From a checkpoint of a small mixture-of-experts model trained on Wikipedia: vocabulary 22585, 5289 steps.
Below are experts of layer 2 (counted from 0) of a mixture-of-experts language model. Rows are named router (the router's row for the expert), gate (a neuron's input weights, with its number), up (a neuron's input weights, with its number), down (a neuron's output weights, with its number) and show model dimensions 0-255. Each number is 50 + 12 x the weight over its row's rms, rounded and kept within 0 to 99.
After each expert's rows: "raises" lists some tokens whose logits its average output raises strongly, later layers aside. This comes from a sample of Wikipedia text that the model never trained on.

# expert 43
router:35 54 81 15 43 39 44 54 57 34 44 44 62 68 34 49 59 41 59 47 52 46 60 47 45 59 57 08 60 63 46 63 33 56 58 59 47 54 43 57 68 37 55 65 56 44 47 61 61 51 63 50 42 41 35 50 40 63 49 47 50 44 40 58 52 50 47 34 41 33 53 19 51 54 47 57 52 32 57 60 49 51 53 59 45 32 50 45 53 49 45 64 64 49 37 46 36 65 34 55 61 69 63 48 52 62 41 57 58 59 60 52 62 59 45 43 36 71 53 51 64 54 57 30 69 65 32 34 56 46 45 55 61 54 49 75 49 53 46 51 54 70 55 48 46 75 51 53 49 35 63 54 58 61 81 67 42 41 42 69 57 87 46 49 34 49 57 63 54 56 51 14 48 58 61 56 45 46 51 49 49 43 51 45 36 50 45 78 50 91 43 63 50 74 35 65 62 54 56 52 56 43 61 48 59 65 31 32 56 18 46 42 44 51 74 44 54 55 53 41 47 43 45 50 47 81 54 53 34 46 35 63 61 56 22 49 51 48 41 56 69 40 57 49 49 57 46 57 47 45 49 34 77 45 50 53
gate0:46 44 53 59 44 36 48 20 36 57 67 49 45 40 59 53 35 48 31 52 42 80 37 46 44 34 70 70 59 35 43 46 44 25 43 62 75 39 51 47 51 39 54 51 62 48 67 40 57 61 56 52 50 60 42 71 47 41 59 56 41 44 28 46 68 50 46 50 51 55 68 69 51 26 50 41 41 63 43 47 57 46 45 40 41 48 45 49 70 52 31 40 37 60 57 62 49 57 69 54 62 68 30 39 33 58 58 46 59 44 51 70 47 51 65 67 49 77 54 75 50 60 52 53 58 47 41 47 45 32 55 08 53 47 51 35 33 65 69 59 56 39 65 57 43 40 53 64 55 64 50 46 45 60 50 56 49 50 48 55 38 35 45 49 37 43 58 43 35 49 32 57 59 67 62 53 56 40 42 36 66 50 33 55 36 49 44 42 46 63 44 39 45 51 48 46 44 45 13 45 37 50 31 54 13 44 57 47 58 57 50 49 69 51 56 60 52 70 61 33 73 71 52 63 52 37 57 49 34 63 73 31 47 53 53 39 35 51 18 68 44 64 36 38 50 49 41 66 60 59 41 34 30 34 43 58
up0:53 51 58 46 52 55 51 77 43 51 33 61 51 52 58 48 34 32 55 48 48 41 49 53 63 54 47 71 34 51 59 39 90 61 42 47 71 53 77 23 66 45 65 37 29 40 41 49 47 48 51 51 51 38 57 52 60 44 41 93 47 48 48 34 73 38 29 75 39 31 46 72 55 67 46 41 60 54 46 67 66 26 30 54 59 55 46 35 40 46 55 58 48 60 53 52 56 46 55 53 69 51 57 32 51 45 67 56 51 60 58 70 55 48 63 43 67 38 61 42 77 65 47 53 45 56 58 36 56 42 57 47 59 44 42 36 44 62 46 61 59 32 50 51 39 54 46 47 45 73 30 45 49 58 39 64 43 47 55 57 42 40 49 57 38 17 30 41 55 43 56 65 57 44 38 56 57 52 45 54 41 37 44 65 59 56 53 39 29 37 47 39 57 46 35 32 61 47 37 48 47 73 60 52 52 47 60 68 55 44 53 44 59 55 56 63 54 44 59 45 58 39 67 44 55 40 48 46 20 64 54 72 52 47 72 37 61 41 39 48 32 53 59 11 33 60 23 54 61 47 60 49 27 59 50 57
down0:74 44 55 39 66 66 67 56 47 65 28 64 49 33 48 68 36 60 50 36 67 56 56 48 39 26 33 33 50 47 44 50 47 55 48 56 65 54 48 31 50 51 37 48 51 63 63 52 49 45 84 46 51 54 45 54 20 46 30 52 39 52 47 52 41 43 37 54 64 60 60 65 60 45 66 56 87 45 43 55 83 33 48 46 46 38 27 53 58 49 62 68 42 39 37 66 46 33 61 44 69 40 53 33 58 40 51 47 48 50 55 90 43 59 44 39 63 69 37 48 69 34 47 51 61 48 59 37 55 43 38 37 54 58 36 16 54 72 61 36 54 33 62 59 59 67 60 40 39 52 52 58 29 47 33 53 57 51 35 50 31 65 41 46 56 61 53 34 43 67 57 47 66 32 40 53 33 53 42 39 30 32 61 50 29 52 50 51 48 43 47 41 48 65 43 56 64 50 42 36 35 49 53 39 51 38 52 65 28 44 51 44 66 62 57 63 53 41 47 36 55 41 63 29 66 49 54 45 44 47 45 50 52 54 50 63 57 46 72 48 39 45 23 55 40 36 37 75 57 35 47 46 38 41 51 62
raises: "and ", "(", "was "

# expert 41
router:45 63 65 48 46 38 56 51 55 43 52 60 59 50 54 70 56 47 50 46 49 58 74 47 49 39 33 26 52 62 54 40 53 60 36 55 51 89 58 50 60 48 54 58 72 45 58 56 54 47 71 43 45 37 46 52 30 55 50 48 44 43 40 40 60 51 38 40 54 48 36 52 44 55 49 60 59 47 55 46 53 62 44 57 43 26 55 45 34 72 57 54 55 43 61 26 50 42 31 54 64 46 48 48 64 71 50 55 36 34 53 58 44 57 52 35 38 75 53 47 61 54 65 43 79 57 28 49 56 59 58 53 47 51 33 63 48 55 52 60 71 57 63 48 37 57 52 44 20 34 44 58 33 45 45 50 52 39 45 74 42 74 41 29 45 54 58 63 59 42 50 15 53 39 67 44 55 47 48 40 43 42 38 58 49 49 61 53 45 64 48 53 65 59 51 49 52 57 50 38 41 34 58 19 58 04 22 31 69 41 36 38 40 42 84 34 56 54 26 40 63 42 39 46 69 86 54 59 33 55 46 56 42 43 51 48 51 51 41 66 49 47 63 43 53 54 48 70 41 49 28 24 54 53 42 51
gate1:54 27 36 73 59 58 38 59 83 62 40 44 54 40 49 46 38 77 38 57 53 50 92 35 46 49 57 41 64 48 51 64 44 40 49 62 52 71 53 28 53 52 56 33 66 51 27 46 68 46 61 45 61 73 67 41 67 33 45 43 54 18 34 29 19 56 73 51 48 58 60 43 38 43 44 48 55 55 52 61 58 43 69 64 41 61 59 56 49 61 41 21 53 47 38 38 39 52 59 41 56 56 59 62 52 30 40 77 27 47 64 55 54 54 48 43 42 59 45 50 69 41 61 55 65 73 53 56 59 61 54 54 47 36 25 56 57 31 61 42 37 52 65 54 44 55 41 62 51 55 63 43 50 41 66 60 43 57 45 47 40 33 34 32 43 63 51 53 31 44 53 41 48 40 72 35 22 36 71 31 56 47 51 37 50 47 61 45 49 55 45 37 54 57 52 57 45 53 47 39 48 50 56 40 34 60 44 44 56 46 27 44 62 47 35 62 51 44 52 41 73 42 55 56 55 46 59 59 61 45 46 44 40 63 59 36 40 35 55 26 78 43 47 54 68 61 58 67 37 38 43 51 51 68 43 54
up1:54 54 37 58 61 22 48 74 59 47 58 52 78 69 53 52 40 58 39 26 32 33 82 59 63 46 70 47 63 30 53 54 48 31 54 54 50 53 40 68 51 59 32 30 42 52 39 55 75 61 39 55 59 66 41 44 45 39 38 44 62 29 22 29 58 27 51 60 50 54 40 51 39 37 44 40 53 47 39 52 49 61 54 41 75 50 67 61 50 54 44 28 61 47 62 40 34 34 49 42 41 56 58 74 49 66 44 56 55 51 47 55 73 59 65 64 75 36 51 39 67 41 41 52 57 68 43 54 45 49 46 44 61 43 39 57 18 34 48 61 51 49 55 68 36 50 39 62 50 62 64 58 51 44 58 50 64 53 25 66 39 37 44 20 50 46 39 59 46 43 51 67 48 52 66 36 50 25 64 26 49 63 90 53 57 53 68 36 46 39 43 46 62 57 60 43 48 63 47 62 60 53 45 47 56 43 41 45 55 49 52 43 43 40 50 61 40 18 38 77 49 66 55 37 43 38 64 42 45 47 56 38 55 41 59 49 36 62 45 58 35 53 38 41 45 50 60 48 40 47 67 55 40 56 44 58
down1:52 20 39 37 57 54 56 33 43 46 45 55 54 47 56 45 38 56 61 50 51 56 53 60 51 58 46 44 55 44 35 56 45 32 56 56 61 60 60 26 42 38 19 59 33 71 42 43 56 35 40 58 70 65 26 43 55 41 43 48 58 39 54 29 51 63 51 58 31 67 45 49 48 66 56 37 41 46 67 59 50 49 70 21 29 67 36 39 49 49 32 39 50 47 76 42 68 41 47 52 37 38 49 57 37 47 50 57 46 66 45 76 46 45 43 47 57 63 60 50 40 72 43 72 35 32 54 42 52 69 71 42 42 56 61 61 67 69 69 46 44 51 37 44 42 37 42 63 47 38 50 62 40 48 40 55 49 66 49 42 57 61 56 36 52 44 49 52 48 60 47 23 37 55 52 46 27 52 40 53 21 46 38 48 57 60 37 39 38 53 52 34 72 47 41 44 71 57 58 55 46 59 75 32 44 45 58 80 60 40 74 52 48 60 59 65 39 65 41 30 39 55 43 59 78 62 64 32 55 46 51 55 52 54 62 51 49 50 63 64 39 58 72 52 83 58 41 45 24 39 49 38 56 52 30 37
raises: "o", "en", "y", "-", "el", "el "

# expert 35
router:50 58 69 28 34 44 43 33 51 42 57 45 55 70 33 39 54 41 60 54 56 44 68 37 40 64 40 23 60 70 51 38 35 56 46 65 62 74 35 42 54 47 45 78 51 46 38 59 71 50 69 42 41 61 41 46 49 52 69 41 47 35 36 49 59 56 31 36 48 42 52 35 50 49 54 55 59 51 55 43 56 66 68 51 27 37 57 45 48 56 62 43 66 52 69 28 51 46 37 51 65 53 49 58 56 65 41 43 34 56 58 57 59 65 54 40 26 64 40 53 64 47 63 37 74 61 28 48 62 46 55 58 66 48 38 76 57 61 58 52 55 51 47 64 46 60 50 46 42 42 55 53 37 57 58 51 43 50 49 59 48 61 33 47 38 67 61 71 46 39 35 26 48 57 54 42 48 50 64 33 49 48 33 52 47 63 45 67 55 65 57 48 55 75 45 67 53 60 62 27 55 48 53 48 68 18 27 35 68 34 25 38 51 61 72 39 54 50 61 59 55 34 53 33 68 94 73 42 40 44 34 67 43 46 56 47 47 49 43 43 53 38 49 61 54 62 42 48 38 46 44 30 57 55 72 49
gate1:41 49 67 48 46 40 38 71 47 30 51 45 45 56 42 52 30 75 49 37 71 52 50 62 63 60 76 42 59 58 60 55 58 68 55 56 73 47 37 32 53 34 56 44 44 51 52 41 63 48 51 36 71 69 58 62 53 44 61 66 55 36 36 46 40 35 21 35 44 43 53 39 44 38 68 38 64 50 60 32 43 61 52 41 50 53 51 63 75 47 51 37 74 55 40 50 19 55 44 42 31 60 47 65 35 52 61 44 55 45 49 63 50 70 76 58 29 73 68 59 38 65 48 43 64 38 41 60 56 33 53 70 28 44 68 55 45 54 46 41 62 63 53 65 41 39 57 60 33 49 63 44 49 59 55 42 42 47 78 41 50 35 57 45 58 39 81 42 56 66 52 55 40 48 56 34 65 63 65 47 57 53 54 55 54 71 65 67 60 73 68 46 50 48 49 43 38 62 60 44 59 45 48 53 51 36 49 58 63 60 40 62 63 57 70 39 58 46 67 33 67 28 31 48 40 56 72 46 27 31 53 66 44 50 39 40 37 54 40 57 78 37 56 36 52 47 50 45 41 48 31 53 46 66 55 49
up1:60 38 60 51 58 53 39 74 59 45 50 48 17 57 43 46 39 58 57 48 71 56 53 68 46 56 63 48 77 55 48 49 59 57 44 51 62 55 29 51 56 47 33 60 63 51 57 54 46 61 54 36 63 57 59 51 64 52 42 80 30 33 47 29 51 45 26 53 45 52 34 43 48 42 70 44 65 46 69 29 62 56 56 53 60 58 59 63 50 49 52 45 73 59 60 35 26 56 44 38 35 45 36 51 39 45 67 63 64 56 67 58 37 55 81 58 31 54 57 66 29 65 37 53 61 55 47 65 53 56 64 55 42 44 57 56 30 47 58 41 64 65 54 87 38 43 48 44 34 38 63 42 45 51 51 45 43 56 59 40 44 42 53 48 66 56 80 32 52 70 64 41 54 59 59 38 55 67 57 45 45 56 57 58 39 70 50 57 62 61 65 54 64 56 42 46 34 68 63 29 67 57 32 60 70 26 46 55 50 33 35 63 63 55 63 52 37 48 44 27 54 35 40 59 63 75 77 71 35 41 49 66 46 62 49 40 37 44 45 39 55 38 51 49 48 43 56 46 37 53 32 35 52 66 58 43
down1:54 65 64 63 54 69 16 52 59 37 45 48 58 55 63 34 50 28 58 58 54 38 52 67 69 55 50 38 56 33 85 57 42 32 62 33 69 63 54 44 48 67 40 83 38 59 51 31 56 62 50 57 62 69 51 22 52 44 64 38 35 33 62 30 45 62 50 56 51 50 41 56 64 42 50 40 56 51 41 53 56 51 56 45 54 69 64 59 32 40 47 53 64 64 62 56 68 38 42 40 59 32 43 46 29 70 58 44 70 37 54 49 55 66 47 61 58 53 72 58 49 61 37 55 43 45 45 67 57 66 63 46 47 41 58 60 63 44 46 35 51 45 54 50 47 40 54 37 62 53 53 36 25 54 51 66 10 61 62 66 46 37 65 56 37 44 54 36 44 53 46 48 47 58 58 46 52 72 57 40 47 40 72 63 57 71 30 50 42 45 65 59 58 41 48 48 58 59 64 53 44 54 62 48 65 56 65 63 49 58 52 52 47 40 58 52 32 58 42 44 55 35 26 38 37 70 49 39 43 49 63 51 41 66 47 53 50 41 62 31 39 66 45 38 41 80 46 54 44 36 76 75 70 40 46 40
raises: ".", ", ", "l", "c", "n", "li"

# expert 11
router:55 51 62 32 54 44 52 45 53 39 52 38 59 71 39 54 45 21 71 59 49 44 74 41 33 59 53 37 55 49 37 61 37 51 50 67 54 73 46 53 65 45 66 87 78 39 51 60 64 63 68 61 48 65 32 46 43 49 59 67 40 41 28 40 57 65 36 40 55 35 39 25 60 39 49 58 48 26 64 42 67 38 46 46 52 35 61 33 43 64 50 41 63 61 65 31 61 58 39 58 63 56 67 44 63 78 54 54 46 59 52 64 41 59 52 40 33 73 41 56 76 39 75 40 65 59 52 28 45 45 43 44 46 56 30 67 54 52 48 41 54 51 61 52 35 64 58 49 52 50 57 50 55 53 75 49 34 43 45 46 75 78 49 35 49 54 63 63 45 54 45 39 63 57 46 64 47 34 43 61 50 42 56 45 44 58 47 55 47 81 57 54 45 56 48 64 67 40 55 40 52 41 55 38 53 43 12 42 51 39 27 48 51 52 71 48 36 57 60 45 53 43 61 61 55 87 46 44 57 44 47 52 45 52 35 40 60 40 37 56 43 45 58 37 57 49 63 63 52 30 45 31 59 45 47 44
gate1:45 42 53 17 62 69 34 55 30 47 46 45 70 67 51 29 51 34 47 27 56 40 61 45 38 68 71 33 47 52 55 56 48 42 69 46 09 43 64 50 45 42 57 56 49 47 47 44 50 43 48 44 49 36 48 41 53 48 39 42 51 68 16 51 47 45 52 55 46 49 65 44 63 45 57 43 32 48 63 44 59 45 61 58 59 54 59 66 46 62 50 51 43 59 53 30 66 34 36 39 38 34 51 57 55 45 45 54 56 51 57 60 65 38 79 56 48 53 45 47 58 52 42 35 41 48 56 40 66 50 27 55 48 45 21 67 82 38 31 51 73 37 38 52 47 59 65 49 68 42 63 72 53 59 50 63 41 61 45 53 65 43 44 46 66 31 58 56 48 62 37 51 82 48 52 55 73 47 45 48 63 49 50 57 65 55 61 48 44 61 27 66 61 57 47 46 44 43 50 54 38 43 70 24 59 40 46 59 44 29 67 71 37 38 59 53 41 57 43 61 66 62 60 45 63 53 51 30 37 38 24 51 49 57 55 36 50 22 64 68 32 47 60 30 47 63 62 72 61 47 56 51 70 52 49 52
up1:42 55 41 84 46 46 27 52 16 51 50 50 45 55 57 59 55 49 60 54 52 49 44 43 64 50 35 39 55 45 32 42 48 50 46 54 59 57 59 45 46 72 51 60 54 74 60 51 51 70 42 37 46 35 71 72 51 34 52 48 31 52 36 48 50 54 50 69 49 45 71 60 57 33 54 50 41 48 42 58 62 60 76 44 57 64 48 49 43 56 61 36 47 54 54 58 60 46 72 41 48 50 44 53 76 31 36 50 63 51 42 51 66 61 66 47 59 53 42 45 40 37 45 50 44 41 31 40 53 37 63 40 47 47 62 50 53 50 53 45 41 55 52 52 35 55 29 60 29 47 49 42 47 53 29 16 71 55 28 52 43 47 42 54 56 39 45 49 60 34 18 33 47 62 62 41 20 56 62 37 52 46 54 79 41 60 47 41 46 39 58 18 50 49 49 36 26 56 41 31 60 76 35 71 51 39 44 57 35 62 57 53 53 20 64 46 60 45 40 56 60 67 59 52 64 35 51 45 41 42 43 26 41 44 39 71 33 48 57 35 42 69 41 47 50 20 36 39 42 51 57 64 76 59 59 38
down1:54 49 68 54 47 41 57 50 38 49 56 37 47 42 38 41 31 76 53 46 45 45 48 63 72 47 43 58 51 42 64 52 36 41 41 41 48 47 50 59 44 45 34 28 55 71 48 68 26 44 49 40 30 54 66 35 53 60 36 45 43 50 70 35 36 46 62 33 51 52 41 52 54 46 28 58 42 31 60 90 37 69 48 60 58 57 33 37 61 65 32 47 49 32 63 59 60 53 30 55 54 49 52 55 72 60 41 50 36 42 52 60 52 72 36 49 50 00 50 56 21 38 57 43 46 56 51 49 58 46 28 45 55 54 75 49 46 51 52 43 51 52 64 28 38 35 59 28 48 49 51 71 32 41 46 35 48 50 53 79 45 50 51 43 51 55 46 53 54 39 40 51 63 43 42 34 49 80 67 48 45 56 58 68 40 46 70 40 50 51 45 48 63 43 49 64 58 70 39 73 47 54 37 35 60 39 54 43 82 40 67 41 50 66 40 33 49 44 63 60 40 59 53 64 32 55 48 45 62 57 47 47 51 66 43 65 77 45 58 57 50 40 46 68 39 42 34 53 50 60 74 57 56 51 40 64
raises: "at ", "(", "in ", "on ", "or ", ", "

# expert 42
router:54 56 53 38 57 50 41 44 57 46 46 37 66 73 40 44 55 46 38 50 58 39 63 41 43 58 55 29 64 59 39 40 66 49 64 58 43 63 52 52 71 41 65 63 54 32 66 58 71 55 72 58 45 48 65 61 43 57 48 34 52 50 24 58 71 69 30 49 57 53 34 33 59 45 53 60 57 60 63 40 60 62 69 52 41 26 57 43 44 61 63 46 78 64 58 35 48 48 49 57 54 48 64 44 38 61 52 58 37 37 60 62 49 57 46 33 32 70 36 66 58 55 58 39 65 72 25 28 43 50 44 47 67 39 53 79 37 68 76 49 60 52 45 42 41 49 61 43 53 54 49 54 48 48 58 62 44 51 35 50 51 69 49 47 49 50 48 62 48 40 61 38 53 47 55 55 44 48 36 37 44 64 31 39 44 38 61 84 50 64 52 67 47 60 54 43 54 55 50 34 51 39 41 42 45 39 29 43 64 47 17 27 48 48 86 56 43 44 37 43 65 51 34 32 71 87 49 42 41 60 40 55 47 37 36 44 56 35 48 46 57 51 63 38 54 49 45 61 32 34 30 22 60 45 43 52
gate1:50 57 53 52 39 53 27 57 41 37 58 49 56 49 37 70 53 61 56 55 69 34 41 33 43 50 54 61 62 54 54 64 72 53 47 59 38 50 47 64 53 56 31 40 42 59 57 54 53 58 63 47 65 48 63 56 49 68 42 47 57 30 52 40 50 35 30 53 35 49 65 43 59 71 38 59 58 47 46 63 46 52 68 36 49 72 56 37 67 40 43 78 63 55 27 34 40 75 58 31 54 58 47 52 36 50 70 39 28 72 57 52 53 48 73 64 50 54 51 64 56 74 23 52 50 56 31 50 66 40 61 54 51 48 50 39 73 33 40 39 57 43 63 43 64 38 67 46 48 31 34 46 43 83 49 50 49 41 77 50 55 54 50 27 58 38 35 41 43 48 39 54 51 39 48 66 30 64 50 55 36 47 37 50 50 29 66 72 56 40 62 39 31 59 64 30 51 56 35 59 47 51 48 56 57 59 42 31 56 42 58 66 32 72 59 41 66 39 52 73 60 58 43 69 65 79 36 61 39 59 50 36 52 53 54 40 53 69 35 56 51 47 50 45 56 58 68 74 41 38 53 25 52 51 42 60
up1:46 59 47 57 59 49 61 61 61 60 55 48 49 42 43 51 45 34 37 43 44 58 65 52 52 54 46 32 50 42 73 59 44 63 52 31 62 68 70 55 66 51 42 54 36 39 60 41 35 63 59 54 38 30 47 44 58 47 38 51 47 56 69 57 58 56 55 52 54 50 35 47 51 51 63 50 53 53 58 37 52 61 44 39 50 44 62 69 56 68 54 25 43 54 60 56 73 51 45 66 49 49 33 14 49 47 43 48 80 52 54 43 45 79 36 30 41 44 46 47 61 49 63 55 36 52 63 59 30 67 42 49 70 53 45 55 43 65 72 48 27 60 44 72 38 74 63 54 42 49 55 51 63 44 61 44 49 31 44 71 53 28 39 66 51 62 50 56 63 29 51 56 58 58 63 35 59 28 42 32 49 53 70 50 47 57 41 51 29 41 37 29 63 59 68 61 44 71 72 33 57 63 55 41 48 30 38 35 38 48 51 54 64 39 64 67 42 58 48 56 50 44 53 53 50 32 54 45 70 50 52 70 58 51 50 82 58 37 60 44 38 53 62 57 58 38 00 58 69 69 32 51 47 38 61 58
down1:43 42 38 43 56 36 41 54 62 49 66 50 57 54 50 75 33 55 55 44 57 47 67 33 36 58 31 29 70 53 52 39 63 34 66 48 45 28 54 54 69 46 50 55 57 54 42 49 41 25 50 46 37 64 29 42 46 35 79 42 48 48 56 56 56 41 57 41 42 55 70 31 38 60 56 45 69 37 49 55 27 64 45 45 43 56 30 54 36 69 49 49 61 42 56 54 41 67 66 52 49 41 45 45 36 46 54 50 75 72 54 52 59 43 47 42 48 46 36 44 35 49 35 46 85 50 56 35 65 34 43 63 69 30 53 40 62 47 62 53 54 58 46 49 43 52 34 56 49 28 56 58 52 56 58 51 69 85 77 46 56 42 54 66 42 50 47 60 37 50 52 17 34 39 66 66 50 59 44 39 48 81 63 51 54 57 41 44 64 56 27 69 56 48 44 57 37 44 56 58 75 61 65 43 51 64 31 60 68 41 49 40 59 70 48 31 49 49 65 64 55 41 40 25 55 28 35 60 41 44 42 39 51 31 37 43 53 39 50 64 55 55 48 74 52 51 69 74 48 45 49 55 46 44 49 65
raises: "(", "was ", "\""

# expert 23
router:50 53 56 46 38 47 53 55 42 31 57 52 57 67 41 34 45 43 59 53 57 47 71 56 39 35 53 34 52 57 49 46 48 58 55 55 39 65 14 63 61 41 62 59 56 37 57 59 63 53 69 50 46 56 49 52 31 77 67 47 39 58 24 38 54 44 44 51 59 44 39 34 45 48 40 49 52 42 58 48 57 39 56 48 40 33 63 45 40 67 55 49 50 49 70 40 62 45 48 58 56 53 57 37 57 74 54 47 52 54 63 43 56 61 56 30 41 64 36 65 75 55 89 42 78 56 38 40 51 40 58 66 41 44 36 67 56 52 60 23 63 65 52 48 38 57 51 41 24 48 39 52 46 55 63 50 37 38 38 46 56 66 44 32 40 52 67 68 67 59 57 20 51 56 64 43 51 59 39 59 50 41 36 38 45 40 41 54 56 73 48 62 38 51 42 45 44 49 61 42 41 49 66 54 58 26 08 45 64 46 21 38 63 41 63 44 44 46 35 60 55 38 42 47 61 88 40 59 31 42 33 53 51 44 55 44 50 40 39 71 47 22 53 57 73 41 46 52 54 37 45 22 48 45 49 44
gate8:38 30 41 33 34 42 36 39 43 64 51 52 43 25 34 63 58 57 68 55 76 52 58 56 37 55 47 77 47 60 47 48 51 43 73 45 61 43 44 62 47 42 59 56 67 58 55 48 42 28 42 63 31 64 60 65 48 50 48 43 44 70 48 37 53 65 28 40 48 46 58 40 55 44 54 55 44 59 38 35 33 57 65 22 52 53 56 44 44 52 46 49 52 36 63 51 64 39 37 58 48 27 48 49 63 38 48 65 24 57 38 26 52 46 56 60 36 42 57 61 49 37 53 38 37 62 49 37 55 38 53 61 82 53 30 46 44 56 69 68 56 44 56 43 27 60 51 39 48 38 41 57 65 59 64 23 60 55 64 41 69 63 43 59 40 72 64 39 54 57 45 36 70 38 34 63 42 55 52 53 52 56 54 53 68 60 71 63 61 52 36 57 42 63 37 34 69 23 56 46 56 53 58 39 73 31 35 56 47 48 50 58 58 67 52 61 50 66 63 55 52 48 49 66 55 58 50 47 32 66 64 14 29 40 31 77 42 45 40 36 48 63 70 54 52 46 47 49 46 45 43 40 67 59 35 62
up8:28 58 66 55 50 49 29 48 45 36 48 44 58 54 31 63 42 56 58 49 47 20 64 32 46 56 38 78 49 35 47 46 38 52 45 76 52 36 56 21 58 52 56 14 45 38 44 58 61 52 48 52 55 50 22 45 52 30 48 38 56 29 49 44 41 54 53 63 50 35 26 50 70 44 53 51 65 59 54 60 38 78 46 42 64 59 41 47 48 46 38 36 52 39 07 40 28 70 54 65 57 54 65 54 47 49 38 53 63 41 57 65 55 47 77 55 61 57 63 45 47 61 49 46 74 61 46 35 55 52 39 54 53 57 45 47 58 40 41 32 49 42 63 37 60 41 52 58 62 44 53 59 39 54 54 67 32 46 53 54 53 64 43 31 43 52 63 48 43 35 68 50 45 45 59 64 55 53 65 50 59 53 55 45 58 33 28 54 43 64 33 42 50 57 52 40 46 54 49 65 45 57 35 49 36 63 44 49 59 50 51 63 47 46 50 14 52 49 58 40 53 41 52 22 48 55 69 52 44 29 47 38 19 50 51 54 54 47 64 54 64 38 56 51 17 67 72 22 70 50 52 54 42 33 67 48
down8:62 47 40 43 52 77 48 21 37 31 33 81 44 49 43 31 48 69 27 52 64 64 71 54 57 45 24 38 68 49 45 47 31 49 34 59 76 38 61 45 69 53 41 61 40 53 57 49 81 54 56 50 64 63 33 46 37 34 53 61 57 45 62 50 38 21 63 42 47 28 50 46 62 39 46 58 49 64 48 58 37 33 51 40 75 43 40 52 65 56 61 44 63 52 49 59 36 33 68 57 30 47 60 41 44 50 59 50 52 30 55 59 41 45 42 67 65 71 60 49 61 86 52 58 45 47 50 42 47 60 61 55 56 46 62 52 37 53 40 40 71 55 40 45 48 36 33 48 59 57 72 64 50 73 22 60 60 42 49 48 68 46 58 40 38 46 39 47 52 58 52 52 61 63 41 56 54 49 44 54 60 44 37 41 56 71 69 70 29 61 46 74 65 41 69 52 24 49 54 49 60 54 45 44 50 48 42 65 45 64 49 63 35 59 48 52 53 36 61 47 69 53 66 64 50 34 52 45 53 45 33 68 26 64 56 49 56 32 53 48 66 35 48 57 42 49 46 46 54 35 53 40 53 50 69 62
raises: ", ", "'", "a ", ". ", "-", "."

# expert 24
router:47 67 58 33 49 55 43 48 56 55 62 34 63 50 48 54 43 39 54 41 59 43 76 58 30 60 67 26 69 55 41 45 44 54 66 62 61 57 55 50 55 30 54 54 63 40 52 67 76 30 71 49 37 56 46 50 48 59 52 32 48 42 30 55 63 63 36 40 56 49 44 30 59 57 40 65 69 63 59 48 56 52 63 57 45 39 63 50 44 66 45 44 71 55 61 36 60 44 44 53 61 55 67 52 51 65 46 43 32 41 55 61 34 67 37 38 34 65 48 59 64 65 59 31 69 68 41 27 39 40 53 51 68 45 37 51 48 64 69 49 57 53 47 62 38 65 54 55 54 39 66 48 34 50 73 63 51 45 26 52 48 69 36 38 42 62 51 64 54 33 52 30 69 59 52 44 50 41 52 57 54 51 46 25 53 41 56 64 48 73 48 53 56 77 58 49 68 51 51 22 43 46 53 36 43 29 14 36 70 41 29 40 51 51 76 52 48 59 46 44 56 44 49 57 51 93 56 44 45 50 42 54 55 49 43 56 54 45 54 58 50 45 58 41 55 52 38 70 29 44 36 19 66 38 55 58
gate1:64 58 58 40 52 47 27 29 56 54 59 56 40 49 57 54 58 50 30 56 37 57 47 47 51 61 35 55 51 47 59 44 39 41 51 31 49 61 66 68 48 44 55 65 65 54 43 63 62 63 60 60 26 33 57 45 57 38 55 52 38 52 50 39 54 56 40 66 64 47 56 58 71 33 38 65 48 37 49 55 55 71 36 29 55 22 31 56 35 54 28 43 58 44 52 48 69 32 37 58 64 54 55 53 37 62 62 29 48 33 24 46 54 40 53 44 65 61 47 44 53 55 61 55 37 57 36 56 35 47 69 61 53 42 37 47 65 41 34 59 57 56 55 54 56 45 46 61 39 39 50 43 23 49 48 53 70 48 50 49 63 43 39 58 54 41 36 59 76 35 60 41 25 62 51 46 50 68 48 43 58 32 23 60 67 27 29 34 38 84 52 46 49 51 61 60 34 47 36 35 46 56 40 55 53 31 34 44 70 39 46 35 55 64 65 56 56 39 54 46 69 35 58 64 39 64 49 57 47 46 56 53 42 37 60 50 52 76 58 66 31 23 55 69 40 29 75 39 76 42 45 49 58 72 60 54
up1:64 67 52 56 37 61 54 17 64 48 48 36 51 36 55 50 37 51 37 73 41 71 41 55 44 51 62 52 55 58 81 40 25 56 47 68 70 38 53 71 56 54 68 54 51 51 43 38 77 52 44 50 35 42 65 49 42 24 55 74 46 40 38 56 49 67 62 55 55 57 52 53 50 48 71 67 62 44 46 41 58 67 40 54 63 44 32 45 25 44 53 59 34 41 58 68 52 51 61 51 53 49 61 51 45 45 51 35 53 46 51 56 53 62 53 66 55 73 51 54 70 35 54 50 46 60 47 52 38 50 43 50 50 43 65 36 50 21 55 50 54 64 59 63 59 47 29 72 53 65 55 39 69 68 32 58 55 58 46 22 50 62 57 60 63 54 49 55 53 25 40 60 26 42 42 38 52 62 65 49 61 35 41 43 53 38 49 48 48 69 47 33 44 63 58 71 52 21 56 50 40 29 44 61 54 50 45 39 49 24 43 58 17 64 50 49 47 58 71 35 57 63 61 42 50 65 58 62 39 54 54 49 58 57 61 53 35 67 47 39 42 58 51 59 39 35 62 62 36 65 74 53 67 65 80 54
down1:53 46 42 51 36 58 49 49 49 42 49 41 44 57 42 65 29 46 52 60 36 58 32 38 45 54 44 35 38 56 41 52 54 52 64 37 48 50 57 58 28 33 27 43 69 52 47 54 52 45 23 58 50 47 33 52 38 66 52 40 36 48 46 45 43 45 30 48 76 59 81 62 49 56 41 61 63 51 72 43 50 49 58 33 55 52 42 46 37 60 55 32 56 45 32 55 42 37 49 63 71 51 48 27 57 60 50 57 26 41 54 68 44 54 62 51 51 39 40 49 36 48 51 61 61 62 48 57 72 39 47 67 57 77 50 39 46 63 54 39 43 79 68 42 62 59 52 60 51 72 25 35 24 38 64 58 57 55 45 44 55 59 53 37 40 54 66 52 57 69 70 39 40 39 56 36 62 43 65 35 39 61 41 62 54 91 71 60 65 43 64 47 62 51 41 52 61 56 67 44 44 64 14 50 58 49 51 49 44 49 67 29 30 49 46 65 38 58 66 58 55 51 41 40 39 61 49 49 25 66 49 33 54 25 41 55 48 39 35 45 47 25 48 31 39 56 56 42 53 58 73 55 73 37 60 55
raises: "and ", "l", "-", "w"